From a checkpoint of a small mixture-of-experts model trained on Wikipedia.
Training: a variant of SOAP for the experts, 2966 steps.
Below are experts of layer 4 (counted from 0) of a mixture-of-experts language model. Rows are named router (the router's row for the expert), down (a neuron's output weights, with its number) and show model dimensions 96-143. Each number is 128 + 32 x the weight over its row's rms, rounded and kept within 0 to 255.
Before each expert's rows: "comes before" lists some tokens at least twice as common just after its tokens as in all text. This comes from a sample of Wikipedia text that the model never trained on. Tokens count by the router's weight.

# expert 21
comes before: " |", "6", "7", "5", "4", "8"
router [148 124 130 117  80 150  88 122 117 124 102 108  97  94 174 134 155 139  94 114  95 182 109  55 104 141 141  48 122  69 160 116 144 104  91 130  78 136 140 114  71 146 153 135  74  77 175  77]
down0 [137 167 119  79 122 103 105  70 132 142 175 119 105 149 154  81 100 137 128 170 119 120 163  64  96 114 173 149 169 165 108 113 167 168 140 121 119 145 153 125  94 114 128 147 104 138 135 127]
down1 [116  87  38 112 120  86 129 109 149 199 129 182 203 116 196 168 124 148 167  88 155 124 164 124  91 128 107 138 101 158  99  85  82 140 166 141  97 161 121 128  85 170 115 161  91  96 159 188]
down2 [132  73 138 153 159 180 170 115 146 163 131 113 101 114 110 139 159 131 109  98 176  75 105 134 113 129 112 131 120 172 113  96  83 151 179 133  58 167  81  97 114 167 175 135  72 160 105 223]
down3 [ 83 154 143 135 123  97  64 166 114 146 182 145 196 142 104  67  98 136 153 143 135 139 126 174 103 138 143 115 125 149 118 115  99 172  95 137 107 107  67 118 158 154 108 134 135  63 130 213]

# expert 18
comes before: " the", " a", " his", " an", " their", " this"
router [113 119  81 114 130 134 176 137 176 142 158 109  74  77  95 164 190 168 134 150 154 129  93 104 132  95 116 179 100 155  93 194 127 164 130 101 157 106 140  95 132 164 110 103  94 159  84 131]
down0 [167 184  82 109 193 153 139 178 125 154 158 111 154  95 103 136 161 174 135 121 126 128  94 176 181 163 144 147 107  92  89 121 172  93 113 125 132 161 131 114 180 128 140 108  93 144  69 102]
down1 [130  95 153  91 119 138  89 183 149 154 140 101 108 177 135 125 103 124 175 184  90  84 162 104 147 115 145 130  76 133  68 129 133  66 180 137 151 149 188  86  69 179 108  99 166 175 106 143]
down2 [ 91 112 134 129 134 124 138  80 100  86 138 153 122 177 116 127 136  97  51  97 123 112 131  75 124 196  77 142 162 147 187 151 117 132  90  99 175  89 128 142 117  87 116 120 132 171 117 125]
down3 [134 141 107  97 175 126 144 113 134 119 180 163 143 148 103 112 131 152 206  93  98 108  92 172 116  90 113 106 145 137  93 146 151 117 115 158 114 162  98 150 140 173 188 133 107  90 112  99]

# expert 30
comes before: " |", "5", "%", ".5", "7", ".0"
router [ 84  88 158 187 120  75 195 121  98  88 127 160 110  76 160 112 101 155 118 171 142  94  89 169 131 149  63 106 135 143 177 150 109 124  91 142 116 130 125 142 191 104 153  80 104 117  95  65]
down0 [136 108 110 131 116 150 102 118 123 202 140  88 169 171 146  77  99  55 149 172 179  98 134 151 155 159 107 124 149 138  83 171 153 133 148  82 111 172  99 146 160  67 105  83 147 145 108 171]
down1 [143 220 116 113 108  78 106 119 207 149 149 111  94  53 191  99  99 135  94 138 142 164 120 169 139 156 114 208 171  98 152 100 132  99 124 114 132 165 169  99 103 115 125  97 162 111 156 137]
down2 [191 110 135 124 132  68 164  87  64 113 215 129 116  69 159 104 100 117 127 100  77 126 112 173  92 139 122 154 169 159 118  97 150 106 136 130 144 156 113 129 138 131 144 113 183 126  51 141]
down3 [133 143  98 161  85 216 132 126 145 139 134 140  89 105 121  72 163 143 106 124 178  76 140 129 145  95  89  88 164  88  85 141 141 155 146 106 156 189 154 113 154  99  58 192 133 107 126 149]

# expert 25
comes before: " of", " in", " to", ".", " and", " for"
router [122 159 155 145 124  67  95 118 124 146 129 193 183 116 144 108 168 159 104 137 152  92 122  83  65 157 108 159 129 228 120  78 130 113 105 156 134  67  91 113  64  97 115 150 139 115 132 146]
down0 [117 135 180 101  87  50  93 139 121 113  77 182 169 100  84  91 132 147 107 164 120 114 134  96 105 148  93 161  96 106 168 137 123  95  77 143  75 159 121 142 174 132 181 163 159 128 137  99]
down1 [120 153 134 120 162 160 138 126  89 120 186 170  96  83 138  69 111 163 153 170 131 154  87 175 130 110 101 131  96 116 120 124 174 162 149 123 109 138 139 106 160 104 109 131 139 126 153 175]
down2 [ 98 115 141 160 149 137 141 125 123 119 125 139 104 107  80  87  81 154 132 168 121  98 143 119  95 127 115 126  51 171 160 152 184 138  89 112 123 159 141 163 130 159  85 139 184 165 127 163]
down3 [141 179 106 156 155 112 113 147 128  92 187 126 171 169 160 138 142 126 153 119  90 111 179 119 123 113 111 124 141 135  97 124 112 124  90 147  91 197 131  91  70 145 169  90 163 142 137  95]

# expert 16
comes before: " |", " ", "′", " /", " •", "″N"
router [141 120 147 135 126 169 142 116 149 198 135 146 141 153 104 189 155  47  99  85 118 127 163 135 140 119  75  99 189 117 152 130 128  65 131 113 158 177 117  93 150 118 182  89 125 125 104  95]
down0 [160 126 110 159  69  92 157 112 140  69 168  97 121  83  90 183 119 108 144 104 176 104 112  83 108  85 123 167 101 133 211 157  74 134 174 138 183 159 136 120 162 134 164 194 135 153 109 130]
down1 [111 140  77 150 140 107 126 188 179 125 125 135  62 143  89 146 142 136 155 194 181 148  89 144 125 189 120 135  50 132 144 169  95 184 134 179 157 110  96 114 133 139 140 136 131 111 106 149]
down2 [107 117 186 112 105 133 185 144  89 122 131 155 216 139 103 109 129 134 159 181 123 210 104 112 170 156 139 193 177 146 122 137 133  61 108 130 176  89 131 164 134  92 104 121 146 169 131 107]
down3 [122 107  96 141 142  84 129 168 146 109 185 117 129 137 119 136 157 123  83 105 137 129  96 110 114 175 119 110 121  95  74 143 140  62  71  99 145 135  38 108 122 144 151 123 156 198  55  52]

# expert 8
comes before: " and", " the", " which", " but", " a", " he"
router [185  92 194 118 153 129  98 130 141 144 140 158 151 156  77 208 109  97 139 149 159 129  97 151 133  92 135 164 155  81 162 165  90 102 185 145 166 195 166 160 116  94 119  95 133 131 141 116]
down0 [172 164 122 104 132 131  75 156 147 151 120  78 137 164 108 159  37 151 124 138 160 162 101 150 144 132 124 156 134 138 143 144 117  70 173 172 121 128 105 135 128  96 126 119 203 120 169 172]
down1 [126 129 125 159 106 149  91 153 131 136 106 149 178 162 121 114 159 128 120  96 129 112 153  79  72 143 121 114 132  59 148 126 124 151  70 107 105  72  78  91 140 103 129  82 171 128 173  91]
down2 [ 63  80 106 128 114 103  72 162 130 107 157 164 150 119 105  63 134 175 139 137 128 129  60 178 155 170 109 162 107 154 133 143  94 160 214 147 140 123 129 120  99 124 170 126  61  88 144 155]
down3 [ 77 156  95 125 118  91 138 153 127 178 146 138  78  85 140 134 117 181 153 104  68  96 183 133 146 118  98 144 128 108 157 156 184 148 136 127 138 158 108 146 144 148 110 148  37 118 126 126]

# expert 38
comes before: "-", "|", "\n", "The", "In", "==="
router [147 104 140 116 137 158 147 100 137  97  85 163  99  78 160 154 155 107 125 143 156 188 117 155 172  90  86 127  84 110 122  80 102 176  46 124 146 175 185 138 128 111  81  73 144 143 176 170]
down0 [144 152 150 151 131 145 138 163 133 140 110 156 154  91 132 125  50  86 139 156 180 190 135 173 147 100 103 136 139  75 151 146 142 144 194 118 101 118 154 182 187  83 147 121 201 132 132 107]
down1 [131 187  98 114 158  60 104 166 114 127  55  39 136 101 138 152  85 135 155 149 172 118 114 110 173 110 121 163 143  82 116  93 124 134  76 146 137  97 155 175 138  71  99 106 167 113  79 122]
down2 [ 91 159  90 181  78 184 202 180  90 119 123  58 137 154 175 176 154 146  80 198 142 135  96 104 146 189 141 166 159 187 159  99 155  91 108 164 142 112  94 166 130  39 135 131 108 103 119 163]
down3 [157  89  92 119 128 156 105 138 119 130 118 119 159 139 118 108 167 108 127 103 109  90 136 114 140 139 127 201 136  92 139  90 137 114 149  92  89 150 142 101 195 190  59  62 156 140 198 167]

# expert 28
comes before: "\n", " The", " He", " In", " It", " This"
router [166 109  96 114 120 112 107 158 106 159 122 152 164 157 135 157 103 138 137 130 160 130 163  71 155 105 131 137 128 146 185 120 112 159 170  74  93 136 175  76 117 125 162 100 145 175 134 153]
down0 [142 135 118 128 106 154  98 139 120 141  92 149 154 111  84 152 128  86  63 140 152 154 126 149 118 167 108 130 142 125 102 193 108  84  99 118  68 115 104 128 153  88 100 121 102 127  91  69]
down1 [ 90 144 144 179 169 136 123 139 124 149 123  76 183 194 140 128  93 145 130 159 104 112 125  92 114 147  91 185 156  96 112  97 123 138 138  97 180 105 126 107 124  91 181 156 144 113 139 104]
down2 [116 148 146 143 110 150 133 112 135 108 110 137  92  93 110 159  97 109 127 102 103 135 119  87 107 163  72 139 111 134  70 104  95 134  87  98 170 111 114 169  53 121 133 109 164 165 102  93]
down3 [172 166 156 117 118  98 118 144 118 194 106 105 139 158 165  86 133 132 117 143 148 144 111 101 118 179 117 135  98 128  89 144 104 135 113 127 133 165 154  99 149 109 120 194  96 199 160 142]

# expert 12
comes before: "\n", " The", " He", " In", " It", " This"
router [160 105 110  86 126 145 107 140  96 170  87 146 135 132 140 112  95 162 132 163 133 163 135 107 116  97 151 117 144 170 179 185 176 172 131 154 117 150 153  95 112 168 144  94 140 208  92 161]
down0 [153 119 118  86 148  94 149  69 131  88 154 181 131 172 114  99  79 163 139 126  68  82 130  94 116  70 162  84 162 124 113 128 108 117 124 122 136  91 171  75 117 156 168 140 119 140 106 128]
down1 [ 88 131 129 109  74 159 164 158 115  80  99 114 131 137 161 138  76 135 168 190 114 165 118 196 141 118 201  68 129  95 169 102 172 151  70 178 113  93  88 180  97 154 157 104  97  87 104 156]
down2 [158 123 151 161 145 163 132 135 146 116 172 187 138 108  89 148 166 126 154 172 104 151 146 191 142  83  77  84 130 171 173 145 132 116 126 146 102 150 114 126 180 145 140 101  81 113  66 177]
down3 [136  96 147  77 141  48 106 104  97 155  99 176 123 106  98 126 138 161 110 145 176  82 118  69 149 173 130 108 116 148 133 118 130 124  97 133 137 133 138 164 117 169 101 118 138  71 164  76]

# expert 39
comes before: " of", ".", "ing", "s", " and", ","
router [125 165 120 130 111  86  84 136  94 175 218 133  54 144 132 152 160 114  79 132 127 101 112 124 117 136 174 170  48 162 125  71 125  65 116 124 167 111  95 111 192 107  73 111 101 111  91 147]
down0 [120  91  85 124 139  70 120  96 117 153 146 145 154 123  58 129 165 158 178 153 137 171 102 122 141 107 127  94 167 127 141 138 154 169  85 102 120 128 105 159 156 158 130 114 114 131 131 143]
down1 [ 98 164 189 148 143 103  83 104 161 144 133  81 136 150 108 128 121 117  59 132 161 103 160 135 136 165 146 161  98  91  74 128 135 139 179 115 155 170  53 136 147  86  76 126 164 124 134 117]
down2 [129  52 110 112 123 207 127  52 136 180  88 150 107 124 113 144 159 164  83 111 146  97 107  74 120 151  92 109 112 160 129 139 148 135 141 122 155 141 136 133 176  90 170 100 164 108  52 163]
down3 [117  94 143 120  71 136 182 135 128 120 100 137 149 106 158 118 167  89 159 150 112 130 140 119 140 165  84 132 119 133 207 178  82  85 174 132 177 155 104 151 141 107 154 139 190 132 129 101]

# expert 6
comes before: " to", " by", " in", " the", " on", " as"
router [150 136 143 146 151  83 148 114 185 151 112 159 175  95  90  90 152 128 145 115 113 115 136 123 121  87 106  75  83 120 177 141 112 156 162 149 114 133  77 112 144 173 186 141  86 154 155  67]
down0 [119  95 158 114 181 107 118 141 161  98 101 139 190 206 178 155 137 152 180  88 112 108 144 152  82 122 121  75 108 186  98 161  83 157 162  69 133 124  59 134 125 125 146 134 156 142 142 142]
down1 [ 95 130 177  67 142 149 174 158 130 159 138  80  91  61 103 138 110 151 150 134 137 139 105 146 138  83 153 148 144  94 179 184 133 163 184 150 149 187 139 130 191 217 109 155  55 107 116  71]
down2 [140 110 134 159 187 130 132  92 143 127 159 166  97 152 145 113 111 132 155  92 103 116 119 137 143 138  93  65 122 154 149 133 141 152 116 133 102 119 129 126  83 101 128 128  88 176 130 125]
down3 [129 121 115 152 198 124 153  91 140 113 162 101  74 110 133 159 123  55 152 129 164 113 178 160 130  95  72  70 184 156  66 132  97 130  94  79 105 101 116  82 110 161  92  91 148 145 125 114]

# expert 22
comes before: " the", " he", " a", " it", " to", " that"
router [117  96 114 144 129 109 131 104 115 173 139 110 123 116 105 145 126 148 181 135 174  88 125 107  77 104  41 118 171 114 115 123 108 168 166 199 166 151  85 138 148 118 104 171  84 143 158  69]
down0 [119  65 149 157 113 147 143 154 119 134 130  68 155 130 146 178 110 185 129  95 117  81 124 102 178 136 166 118 120 187 138 177  83 127 164 112 121 133 141 111 154 135  86 102  87 122 148 106]
down1 [152  59 149 121  81 158 128 104 134 119 143 120 165 106 106 117 134 156  94 136 136 117 126 111  91 136 198  88 122 182 116 131 141 114  69 147 108  84 105 137 118 152 144  96  92 108  97 160]
down2 [108 142 149 150  73 126  75 194 157 124 101 178  84 132 132 105 173 139  91 119 103 125 121 126 149 142 101 156 132 131 123 134  56  56 136  52  29  97  86 154 142  75 176 113  56 107 139 157]
down3 [158  86 208 124 136  87 144 155 117  59 125 169 135 126 138 111 108 172 151 156 150 142  73 105 156  82 146 122 131 139 119 159 122  80 125 121 105 157 105  98 182 121 128 146 147 157 122 153]